config.yaml
d_expert: 32
moe_layers: [0, 1, 2, 3, 4, 5, 6, 7, 8, 9, 10, 11, 12]
balance_bias: false
norm: "rmsnorm"
tie_word_embeddings: false
beta1: 0.9
batch_tokens: 32768
train_tokens: 289800000
max_steps: 8844
dataset: "wikipedia_en"
Below are experts of layer 2 (counted from 0) of a mixture-of-experts language model. Rows are named gate (a neuron's input weights, with its number), up (a neuron's input weights, with its number) and show model dimensions 0-127. Each number is 50 + 12 x the weight over its row's rms, rounded and kept within 0 to 99.
Before each expert's rows: a language model's description of what the expert responds to. This comes from a sample of Wikipedia text that the model never trained on.

# expert 61
It responds to: Determiners and quantifiers. Determiners, numerals and other before a noun, especially time phrases after a preposition, as in the other hand, the same time, another year, one.
gate1:33 50 53 54 32 66 48 49 51 50 64 47 36 34 44 38 46 84 52 28 44 49 59 40 24 43 57 56 47 60 68 65 44 63 57 52 54 46 49 71 35 55 56 31 39 60 41 55 45 27 59 53 45 36 54 40 31 63 69 45 29 36 66 42 58 65 37 44 47 43 34 59 62 49 64 74 65 38 48 35 59 23 68 58 56 43 45 69 35 70 44 54 50 55 70 56 43 44 46 50 46 48 79 55 38 60 57 42 38 25 39 65 40 46 53 38 56 42 46 49 47 51 43 59 48 34 34 49
up1:42 58 31 49 48 48 60 69 51 70 62 32 41 40 47 49 46 73 35 31 46 36 24 38 38 54 52 53 52 66 48 49 44 49 38 56 47 42 61 55 41 71 51 49 40 47 30 62 61 77 61 41 51 29 39 57 54 66 30 56 38 31 74 31 26 56 40 31 46 39 35 54 44 49 47 36 44 68 27 49 45 62 55 55 50 39 68 72 49 68 56 62 55 51 41 46 62 58 57 44 67 26 61 63 52 57 47 34 41 44 25 41 46 50 53 35 37 36 42 47 39 40 40 61 48 42 47 64

# expert 59
It responds to: Name-initial capitals. Single capital letters opening surnames, initials or name parts after a given name, such as William Y., Dan Y-emin, Mc-F-aulds, Bill W-ithers.
gate0:39 48 58 54 41 48 58 69 38 39 56 57 49 57 56 40 37 52 45 80 35 35 54 53 34 58 43 56 33 62 50 47 63 51 47 34 59 53 35 49 52 54 40 51 64 49 56 49 42 37 38 69 62 70 48 45 37 44 39 34 39 34 33 43 67 51 45 26 50 65 25 44 37 66 31 55 51 65 56 68 31 46 54 47 52 39 42 57 31 28 53 46 77 34 50 39 31 33 50 43 50 58 49 39 57 46 27 30 47 55 69 40 66 49 18 60 45 66 41 36 55 57 30 43 51 47 32 55
up0:55 35 31 62 33 67 69 38 53 52 40 61 42 47 64 47 53 48 54 34 43 66 55 46 49 57 24 48 78 43 67 58 66 45 25 47 47 56 66 52 43 59 59 30 56 36 73 54 68 63 65 54 39 24 44 52 67 35 47 47 62 48 78 35 48 48 43 71 46 37 63 37 46 43 45 61 36 51 48 43 58 50 52 55 42 61 50 60 43 65 33 63 54 48 65 62 42 42 21 69 50 57 45 43 38 55 38 72 47 39 38 43 56 55 67 32 41 41 66 74 45 50 61 50 53 60 65 51

# expert 26
It responds to: Birth dates and places. Month names, year digits and state or country names in birth and death details, e.g. born 23 December 1989, Chicago, Illinois.
gate3:51 72 39 60 61 37 51 47 33 56 55 60 36 52 53 35 56 41 74 33 43 33 54 46 48 60 46 60 39 20 83 45 59 48 64 44 53 47 63 43 28 61 67 56 40 31 55 38 35 54 46 56 60 56 44 49 44 40 33 47 63 67 45 70 51 33 69 44 56 40 43 27 26 42 59 52 33 49 54 48 50 43 46 81 57 38 62 38 34 44 40 49 28 58 67 55 49 42 55 53 35 51 59 31 48 49 47 44 32 34 71 30 60 58 31 43 35 58 58 52 52 45 41 43 67 41 58 40
up3:44 73 38 56 62 57 43 37 45 49 52 43 46 43 44 50 42 47 55 33 55 32 41 63 38 50 35 49 58 35 77 41 64 52 59 41 52 61 50 39 45 69 62 41 57 23 60 45 33 38 77 50 70 54 64 38 44 36 40 56 54 52 56 68 75 47 47 46 62 59 36 26 40 37 52 47 29 30 40 41 45 42 53 60 55 47 48 55 31 55 56 55 26 55 63 24 49 38 39 47 52 43 52 26 42 47 29 41 40 38 64 46 53 44 26 46 29 72 43 36 40 64 44 64 49 26 52 51

# expert 37
It responds to: Time words and year endings. Time nouns and final year digits ending an introductory time phrase before a comma, as in same season, following decade, shortly, in 1-997, year.
gate0:47 54 50 36 63 65 50 55 52 64 66 70 32 59 35 34 66 56 48 67 44 57 28 52 38 50 43 46 42 63 25 44 54 48 63 61 38 49 66 74 59 62 42 77 36 65 61 46 66 49 19 52 60 62 66 34 49 49 56 68 47 44 63 41 48 29 58 70 59 47 44 72 48 32 60 69 58 32 52 43 51 48 36 69 58 42 46 35 48 68 47 34 40 31 50 57 35 52 67 36 40 40 51 47 54 54 61 52 45 56 37 52 56 49 62 45 51 58 27 49 64 48 75 51 27 63 49 44
up0:43 62 59 46 62 55 48 48 56 60 55 64 36 50 50 53 49 62 40 45 54 72 28 40 28 42 23 40 56 63 38 58 47 39 36 55 38 40 54 70 49 59 48 55 39 58 61 36 77 29 31 48 61 77 62 38 50 41 42 49 42 58 53 34 43 49 49 64 68 63 46 65 30 51 44 56 47 55 31 46 66 51 39 61 66 38 53 43 39 40 66 24 45 47 55 41 46 35 62 41 63 57 33 33 55 51 60 44 43 45 24 55 45 41 37 64 16 54 29 43 57 59 52 51 26 43 39 45

# expert 20
It responds to: Name-initial word pieces. Second piece of capitalized words at paragraph or line start, often names or titles, e.g. D-an-iel, D-on-ation, D-av-id, San, Nor.
gate0:45 53 51 45 63 32 27 42 45 46 71 74 41 55 36 51 42 61 60 54 64 54 76 46 52 27 39 46 58 48 44 42 30 54 71 46 41 47 43 50 72 42 44 48 60 73 40 50 57 41 50 52 56 60 59 45 45 43 65 49 41 44 53 51 60 56 78 57 37 65 62 55 51 40 38 49 66 46 45 79 66 58 55 57 54 68 45 33 45 47 50 35 51 43 45 17 31 44 57 57 44 51 35 44 36 42 41 58 29 50 62 44 59 67 53 56 50 62 41 35 49 22 71 40 70 59 49 21
up0:55 45 36 36 43 42 33 56 62 56 65 39 37 44 16 64 45 73 77 51 38 52 79 53 47 34 27 43 69 53 54 45 24 44 77 54 33 41 34 47 59 55 44 38 70 58 40 49 58 41 64 53 32 49 45 57 57 35 44 46 60 64 42 38 40 62 57 63 23 51 52 43 52 52 41 64 63 54 69 62 57 37 53 54 36 46 57 46 52 60 38 34 57 46 34 44 46 50 56 62 51 37 49 61 56 27 40 65 50 63 32 53 58 58 40 51 41 55 38 36 57 47 50 44 66 44 41 22

# expert 28
It responds to: Parenthetical openings. Tokens opening or filling parentheses after names and titles, such as (M, (A, birth years, language labels like "Serbian:" and abbreviations like CEO.
gate0:54 50 61 62 34 60 38 39 65 59 39 45 61 20 48 44 59 46 57 51 42 53 62 61 37 61 37 63 53 37 34 43 29 37 50 44 50 39 55 60 73 32 57 57 32 52 51 26 30 59 30 40 58 49 53 86 22 58 53 64 54 58 60 59 46 53 43 19 61 40 41 57 48 38 78 42 40 63 32 57 54 45 50 64 44 50 49 46 62 44 73 58 46 67 39 45 49 43 75 53 44 63 52 64 42 69 51 45 57 65 35 61 61 54 51 42 57 49 49 44 68 35 56 53 51 66 32 45
up0:66 68 71 37 67 52 53 55 55 47 58 47 49 58 49 37 60 42 47 50 50 48 67 61 44 56 35 53 54 68 62 26 50 76 61 51 30 60 29 50 54 68 63 54 43 50 69 44 48 50 38 37 29 55 48 80 50 52 56 31 64 48 50 52 56 45 67 30 64 48 40 63 52 52 44 14 53 75 48 48 23 50 56 57 42 42 21 61 54 56 58 44 54 55 53 25 48 53 53 32 55 51 52 54 39 58 58 44 30 52 41 55 60 44 58 47 44 52 49 47 58 16 60 52 21 42 48 52

# expert 46
It responds to: Prepositions before objects. Prepositions and preposition-plus-article tokens before the noun they govern, such as from the, by the, with the, and infobox labels like Died:.
gate0:48 61 26 67 57 52 50 50 59 40 42 38 40 31 53 53 39 64 42 33 61 46 67 63 44 52 57 56 82 55 77 48 47 52 40 46 42 57 42 54 55 57 48 57 57 39 57 66 50 44 46 45 25 38 70 41 61 39 47 65 47 55 58 80 49 54 37 47 57 54 37 52 53 58 70 58 43 42 72 34 65 55 57 32 47 33 44 40 46 64 52 49 53 64 46 38 59 59 71 68 70 52 35 28 38 57 53 58 45 47 43 46 70 45 51 64 47 58 50 38 40 47 66 56 93 52 28 64
up0:51 49 43 55 48 52 66 42 54 55 82 71 26 41 52 40 35 36 70 45 30 41 41 62 62 69 49 34 49 64 48 63 64 41 38 57 53 41 54 43 56 55 34 57 44 41 36 47 69 56 39 16 46 55 36 61 46 34 64 54 51 62 40 67 62 37 49 53 50 35 60 62 49 62 51 38 70 41 26 44 72 56 74 58 37 50 54 41 46 35 68 29 34 30 54 39 58 39 61 38 50 47 61 38 52 57 41 42 42 34 46 59 38 65 43 63 62 51 51 79 54 39 41 48 51 41 41 37

# expert 6
It responds to: Determiners and possessives. Determiners and possessives such as the, his, its, their, other, several, often after a newline or table bar; also "ent" in Maxentius, twentieth.
gate4:44 56 50 68 71 53 57 40 58 54 60 37 44 21 75 58 66 64 36 57 57 43 45 42 36 37 49 73 53 59 56 49 51 42 56 40 46 27 77 66 52 56 62 51 61 45 33 67 51 48 58 86 41 35 38 49 43 53 42 44 57 61 46 46 31 52 44 60 51 78 56 60 46 53 53 75 48 40 50 44 58 43 47 64 66 58 34 72 61 70 55 46 51 25 49 69 47 30 40 54 31 44 54 42 37 22 43 45 48 47 42 40 53 55 36 53 52 42 38 54 58 43 35 55 37 43 67 48
up4:45 46 63 38 39 49 55 48 55 47 56 85 58 64 43 63 51 55 60 55 32 78 75 59 68 51 56 43 47 46 56 50 74 37 33 59 59 56 31 43 51 36 59 60 48 27 53 36 43 39 55 51 48 64 57 36 41 40 37 69 31 30 50 50 64 48 51 38 29 32 56 63 60 39 57 23 37 52 47 57 44 69 51 33 48 60 58 41 40 49 46 40 49 57 52 31 51 62 43 45 68 54 61 67 55 70 71 48 51 52 44 62 39 25 54 41 53 28 58 55 32 46 61 58 47 75 55 58

# expert 32
It responds to: Time nouns and years. Time words and year digits after in, on or numbers, such as in time, seven years, night, week, early 1994, 2020.
gate1:47 51 49 48 39 49 59 55 50 52 44 40 37 53 41 63 28 59 45 41 49 53 61 59 29 53 62 23 47 38 64 52 62 54 43 40 52 57 53 53 34 71 55 58 70 40 63 56 68 62 47 52 48 35 66 38 60 40 50 54 50 51 74 60 82 45 55 61 43 45 57 42 71 58 60 53 50 33 59 45 49 29 47 49 45 50 58 59 70 48 23 50 60 42 52 40 54 32 66 51 47 59 64 60 50 45 43 65 46 25 59 45 84 31 52 47 62 19 20 35 56 50 60 50 54 40 32 66
up1:69 60 47 54 52 40 52 50 36 37 47 61 50 67 53 44 76 52 48 46 37 73 60 46 44 40 27 46 51 53 50 49 39 33 34 53 53 41 40 55 75 32 59 50 47 64 64 40 37 47 46 52 74 47 29 38 45 55 28 57 47 62 52 60 50 56 61 42 55 50 67 52 32 66 37 54 22 57 42 58 37 33 42 36 53 67 65 54 43 63 45 49 66 34 80 33 61 76 49 45 48 49 31 37 44 46 59 83 52 63 50 75 47 39 46 58 44 52 77 46 43 49 44 54 59 43 46 62

# expert 60
It responds to: Late-word suffix pieces. Late pieces of longer words before a final ending, e.g. frater-n-al, Viet-n-amese, histor-i-ographical, patri-otic, Worces-ter.
gate3:71 68 33 58 23 55 52 55 51 52 41 39 28 37 56 31 48 33 55 61 52 70 46 64 46 64 64 38 41 34 43 44 62 54 58 63 67 74 43 56 77 50 68 61 40 43 47 61 47 55 55 48 52 35 53 52 60 43 51 66 59 44 38 50 68 43 61 27 56 62 53 28 73 52 53 46 36 45 45 55 81 51 67 36 45 39 31 41 57 39 38 28 36 34 37 52 50 35 39 49 26 45 51 53 51 28 72 40 47 46 48 46 54 56 48 50 72 48 46 31 58 55 40 36 52 40 42 45
up3:46 56 24 59 43 66 67 51 62 60 57 42 50 35 67 57 37 39 41 57 61 38 31 50 38 51 48 45 54 48 51 46 59 43 53 40 66 53 45 62 50 60 59 45 59 47 45 56 35 61 75 49 76 44 34 58 39 61 16 44 78 44 36 35 49 42 42 29 51 61 62 22 53 71 49 32 45 60 42 81 55 31 46 52 59 41 44 43 55 46 52 43 42 50 39 41 56 45 48 55 57 73 44 71 61 40 49 21 53 53 44 24 55 55 46 46 62 55 50 37 53 73 40 39 45 61 52 62

# expert 53
It responds to: Sentence and cell ends. Periods, closing brackets and quotes ending sentences or table cells, plus heading marks, such as )., "., ==, ing.
gate0:77 40 54 58 47 56 38 59 57 43 47 52 54 61 62 16 47 55 53 54 42 71 54 53 64 19 56 50 30 43 46 69 41 57 56 53 28 44 47 64 63 53 55 67 44 49 41 38 80 54 17 50 51 48 64 48 57 35 48 46 34 54 50 54 26 61 57 43 66 55 67 60 50 45 47 46 67 51 65 60 64 29 56 47 61 51 49 37 40 65 65 40 55 53 54 45 40 65 60 53 19 61 49 31 53 53 47 46 57 59 46 47 59 61 52 21 55 58 48 63 67 40 67 39 69 65 60 48
up0:66 49 51 52 47 55 25 71 61 42 58 38 58 48 60 23 41 58 32 47 53 69 46 55 52 25 58 59 34 50 44 56 40 58 52 47 64 55 43 57 64 65 47 54 24 65 52 28 56 78 30 31 56 40 59 46 55 58 39 48 48 66 55 57 27 55 47 44 52 63 42 75 55 33 41 54 60 60 64 46 45 27 40 44 43 49 50 50 52 66 60 31 49 54 43 39 35 60 61 63 22 72 46 38 56 42 66 44 57 59 34 45 45 56 47 31 48 74 59 56 63 44 67 38 69 67 53 50

# expert 44
It responds to: Definite article phrases. The word the and phrases like of the, in the, to the, The, mostly mid-sentence in prose.
gate4:37 43 67 40 60 77 41 53 62 48 67 47 57 41 42 39 55 45 42 53 52 45 57 35 50 49 70 52 49 50 85 59 47 59 33 67 41 69 44 52 50 53 51 36 41 43 58 48 49 55 36 43 34 41 63 51 31 61 62 23 46 34 36 51 37 50 59 68 76 55 48 59 46 59 52 28 71 43 51 67 55 57 65 60 59 51 45 47 54 44 53 55 33 75 41 29 38 57 66 51 28 48 43 42 32 36 45 74 31 45 56 42 78 60 44 60 63 46 53 69 36 39 68 54 46 56 46 37
up4:58 61 49 66 49 26 68 62 40 44 43 48 60 47 70 65 56 63 61 60 45 46 42 38 37 43 36 65 46 65 31 48 67 38 44 53 44 50 51 43 33 49 27 39 57 52 49 55 39 37 53 47 59 66 52 52 59 49 38 55 68 55 63 46 35 24 60 27 57 72 57 40 60 53 50 59 38 44 53 53 43 46 37 50 42 52 49 66 31 63 48 59 58 26 47 55 70 17 55 39 62 49 79 56 49 59 49 24 64 66 58 47 49 34 67 70 34 55 51 18 65 49 43 47 46 56 59 52

# expert 35
It responds to: Prepositions between numbers. Prepositions, dashes and separators inside statistics, scores and measurements, such as in 377 at-bats, 25–20, from 25 to 44, in, at.
gate0:56 42 36 27 51 76 51 64 58 37 56 47 42 56 50 32 55 55 59 55 56 56 36 33 57 47 60 41 51 45 62 41 49 54 46 72 53 68 39 56 37 66 42 44 46 54 56 47 70 45 38 57 30 68 49 87 49 48 55 62 40 42 43 52 45 65 73 68 41 74 54 61 51 39 57 36 45 54 44 44 49 25 50 48 51 54 43 10 48 57 57 29 38 39 61 56 20 49 50 49 51 43 42 22 21 61 48 46 46 60 52 37 61 58 48 69 60 60 63 38 54 54 55 54 56 63 43 43
up0:45 49 58 41 40 43 43 78 60 63 47 47 43 40 49 53 62 65 48 49 46 39 25 66 51 58 61 17 53 52 56 55 51 67 72 69 44 80 57 74 38 68 45 45 41 55 69 58 69 54 53 56 32 54 48 57 47 52 54 48 46 60 56 43 55 57 60 59 56 83 31 49 50 22 62 58 31 50 43 32 36 37 61 43 61 41 56 25 51 64 55 40 47 37 53 58 31 70 50 50 52 51 16 49 52 46 46 48 46 45 51 46 52 37 53 54 69 47 47 40 50 50 58 54 74 36 37 34

# expert 62
It responds to: Copula after subject. Linking verbs and articles after a subject in definitions, e.g. was a, is a, were, are, had, as a.
gate3:58 55 43 50 45 61 39 57 76 64 44 42 53 60 42 52 35 61 43 33 59 48 58 41 47 35 23 56 42 61 44 63 35 50 45 58 36 66 33 49 47 62 40 55 56 32 80 46 80 57 57 60 63 44 37 44 48 44 49 39 47 67 53 38 42 45 55 65 70 58 61 52 53 46 60 70 56 48 25 51 51 18 34 54 87 36 60 47 52 39 59 17 62 52 49 44 52 60 51 55 53 41 26 49 40 60 59 43 57 45 37 52 55 50 39 65 47 33 27 43 49 56 56 50 42 28 41 47
up3:63 50 59 50 61 60 37 54 68 54 79 44 57 40 37 48 47 34 60 53 64 37 63 41 48 41 54 34 42 32 45 68 45 60 60 71 42 64 35 52 46 45 47 49 43 41 38 50 68 43 45 49 54 53 46 65 36 36 55 45 41 34 46 36 50 32 57 52 61 53 52 55 53 42 59 56 62 43 31 74 59 32 52 64 56 50 46 55 49 40 65 34 50 37 55 67 62 49 47 55 37 41 63 29 37 73 32 21 48 62 62 70 68 49 27 39 64 15 44 66 38 50 58 39 37 42 72 53

# expert 34
It responds to: Articles and connectors. Articles and linking phrases starting a new clause or noun phrase, such as a, the, as a, was a, and the, plus line breaks before list dashes.
gate0:69 25 53 44 50 37 47 63 49 56 50 36 34 42 32 49 52 37 44 53 59 63 75 51 41 47 36 43 54 58 45 36 44 42 84 48 59 41 40 52 49 53 62 40 43 57 43 54 31 50 61 44 54 43 55 59 62 37 57 43 51 53 34 57 56 42 43 56 50 60 29 33 66 65 50 72 57 46 37 55 33 62 40 38 73 71 50 25 67 73 55 35 70 60 24 63 70 65 48 21 49 52 50 42 52 56 40 48 61 52 36 57 66 32 46 44 41 67 39 45 51 45 63 39 62 49 70 59
up0:69 23 56 47 45 33 46 67 48 52 49 39 38 48 41 55 53 45 43 48 56 58 75 49 36 45 31 43 50 69 43 36 49 45 78 47 63 43 31 46 51 53 56 35 39 58 43 68 45 54 59 46 58 46 60 55 64 47 51 19 53 62 42 49 50 45 47 57 47 62 33 35 61 64 41 67 56 45 37 52 37 63 35 47 58 72 45 14 77 70 50 38 67 62 31 62 70 56 42 23 51 51 48 45 52 60 45 59 61 53 38 64 65 39 53 51 43 66 47 52 47 39 67 36 73 52 62 53

# expert 58
It responds to: Sentence-ending periods. Sentence-final periods and the paragraph breaks after them, plus periods after initials in names like E. B. or A. K.
gate0:50 50 31 52 50 65 56 54 62 40 41 29 29 28 57 54 38 51 51 27 50 54 66 63 50 69 56 51 60 63 77 70 40 52 56 64 56 60 61 58 33 67 59 56 57 52 62 49 51 58 52 43 63 35 49 57 48 46 55 66 40 71 82 54 53 40 25 60 55 43 62 36 48 53 60 50 53 44 62 52 37 39 32 40 84 41 44 43 55 35 48 59 58 44 74 40 26 61 48 49 46 39 44 30 35 46 52 47 43 61 47 66 45 46 70 50 47 43 44 74 53 58 65 71 74 51 52 53
up0:69 55 34 56 46 63 55 39 52 54 44 56 62 31 56 57 47 58 51 24 52 47 77 44 46 50 48 47 58 66 83 45 21 51 59 51 73 42 51 43 54 53 45 61 58 64 40 40 50 55 56 46 57 29 55 39 42 44 63 40 44 51 61 64 48 56 53 54 63 35 70 33 43 48 40 36 44 38 66 67 48 75 27 42 58 41 48 37 58 47 62 77 62 47 63 59 30 75 46 42 38 70 56 63 46 47 43 64 55 74 58 51 51 58 74 52 61 53 48 40 55 50 63 75 64 67 48 64

# expert 24
It responds to: Proper-name second pieces. Second piece of capitalized place and personal names right after an initial capital, e.g. M-un-ich, M-iam-i, San J-ose, Br-ava.
gate0:25 37 53 75 46 46 37 60 51 83 75 58 55 62 43 60 49 72 31 60 54 41 41 53 19 53 54 63 43 40 49 62 43 34 50 52 70 43 34 50 33 76 44 30 62 71 53 50 45 41 55 46 50 39 35 51 43 46 45 32 54 34 39 36 57 51 45 40 60 60 31 35 34 46 47 45 43 29 56 52 35 28 56 73 35 47 52 53 39 48 36 49 59 51 60 60 75 54 46 41 45 39 50 38 52 61 52 53 53 51 64 68 61 29 46 60 45 39 40 49 26 51 42 40 47 33 44 52
up0:47 44 41 66 43 45 69 39 41 56 53 62 46 63 65 72 50 68 51 36 52 44 28 50 28 51 49 68 31 45 47 57 69 32 50 42 56 53 42 72 35 63 60 31 51 52 58 49 71 48 63 45 66 60 49 61 41 26 52 60 50 48 43 53 63 34 46 42 60 42 44 46 61 48 49 42 60 52 51 61 40 37 52 54 41 60 31 46 16 42 30 42 31 40 53 73 68 52 43 41 63 62 45 37 56 50 42 10 35 54 71 51 58 50 38 65 40 40 62 49 47 53 27 40 43 38 59 64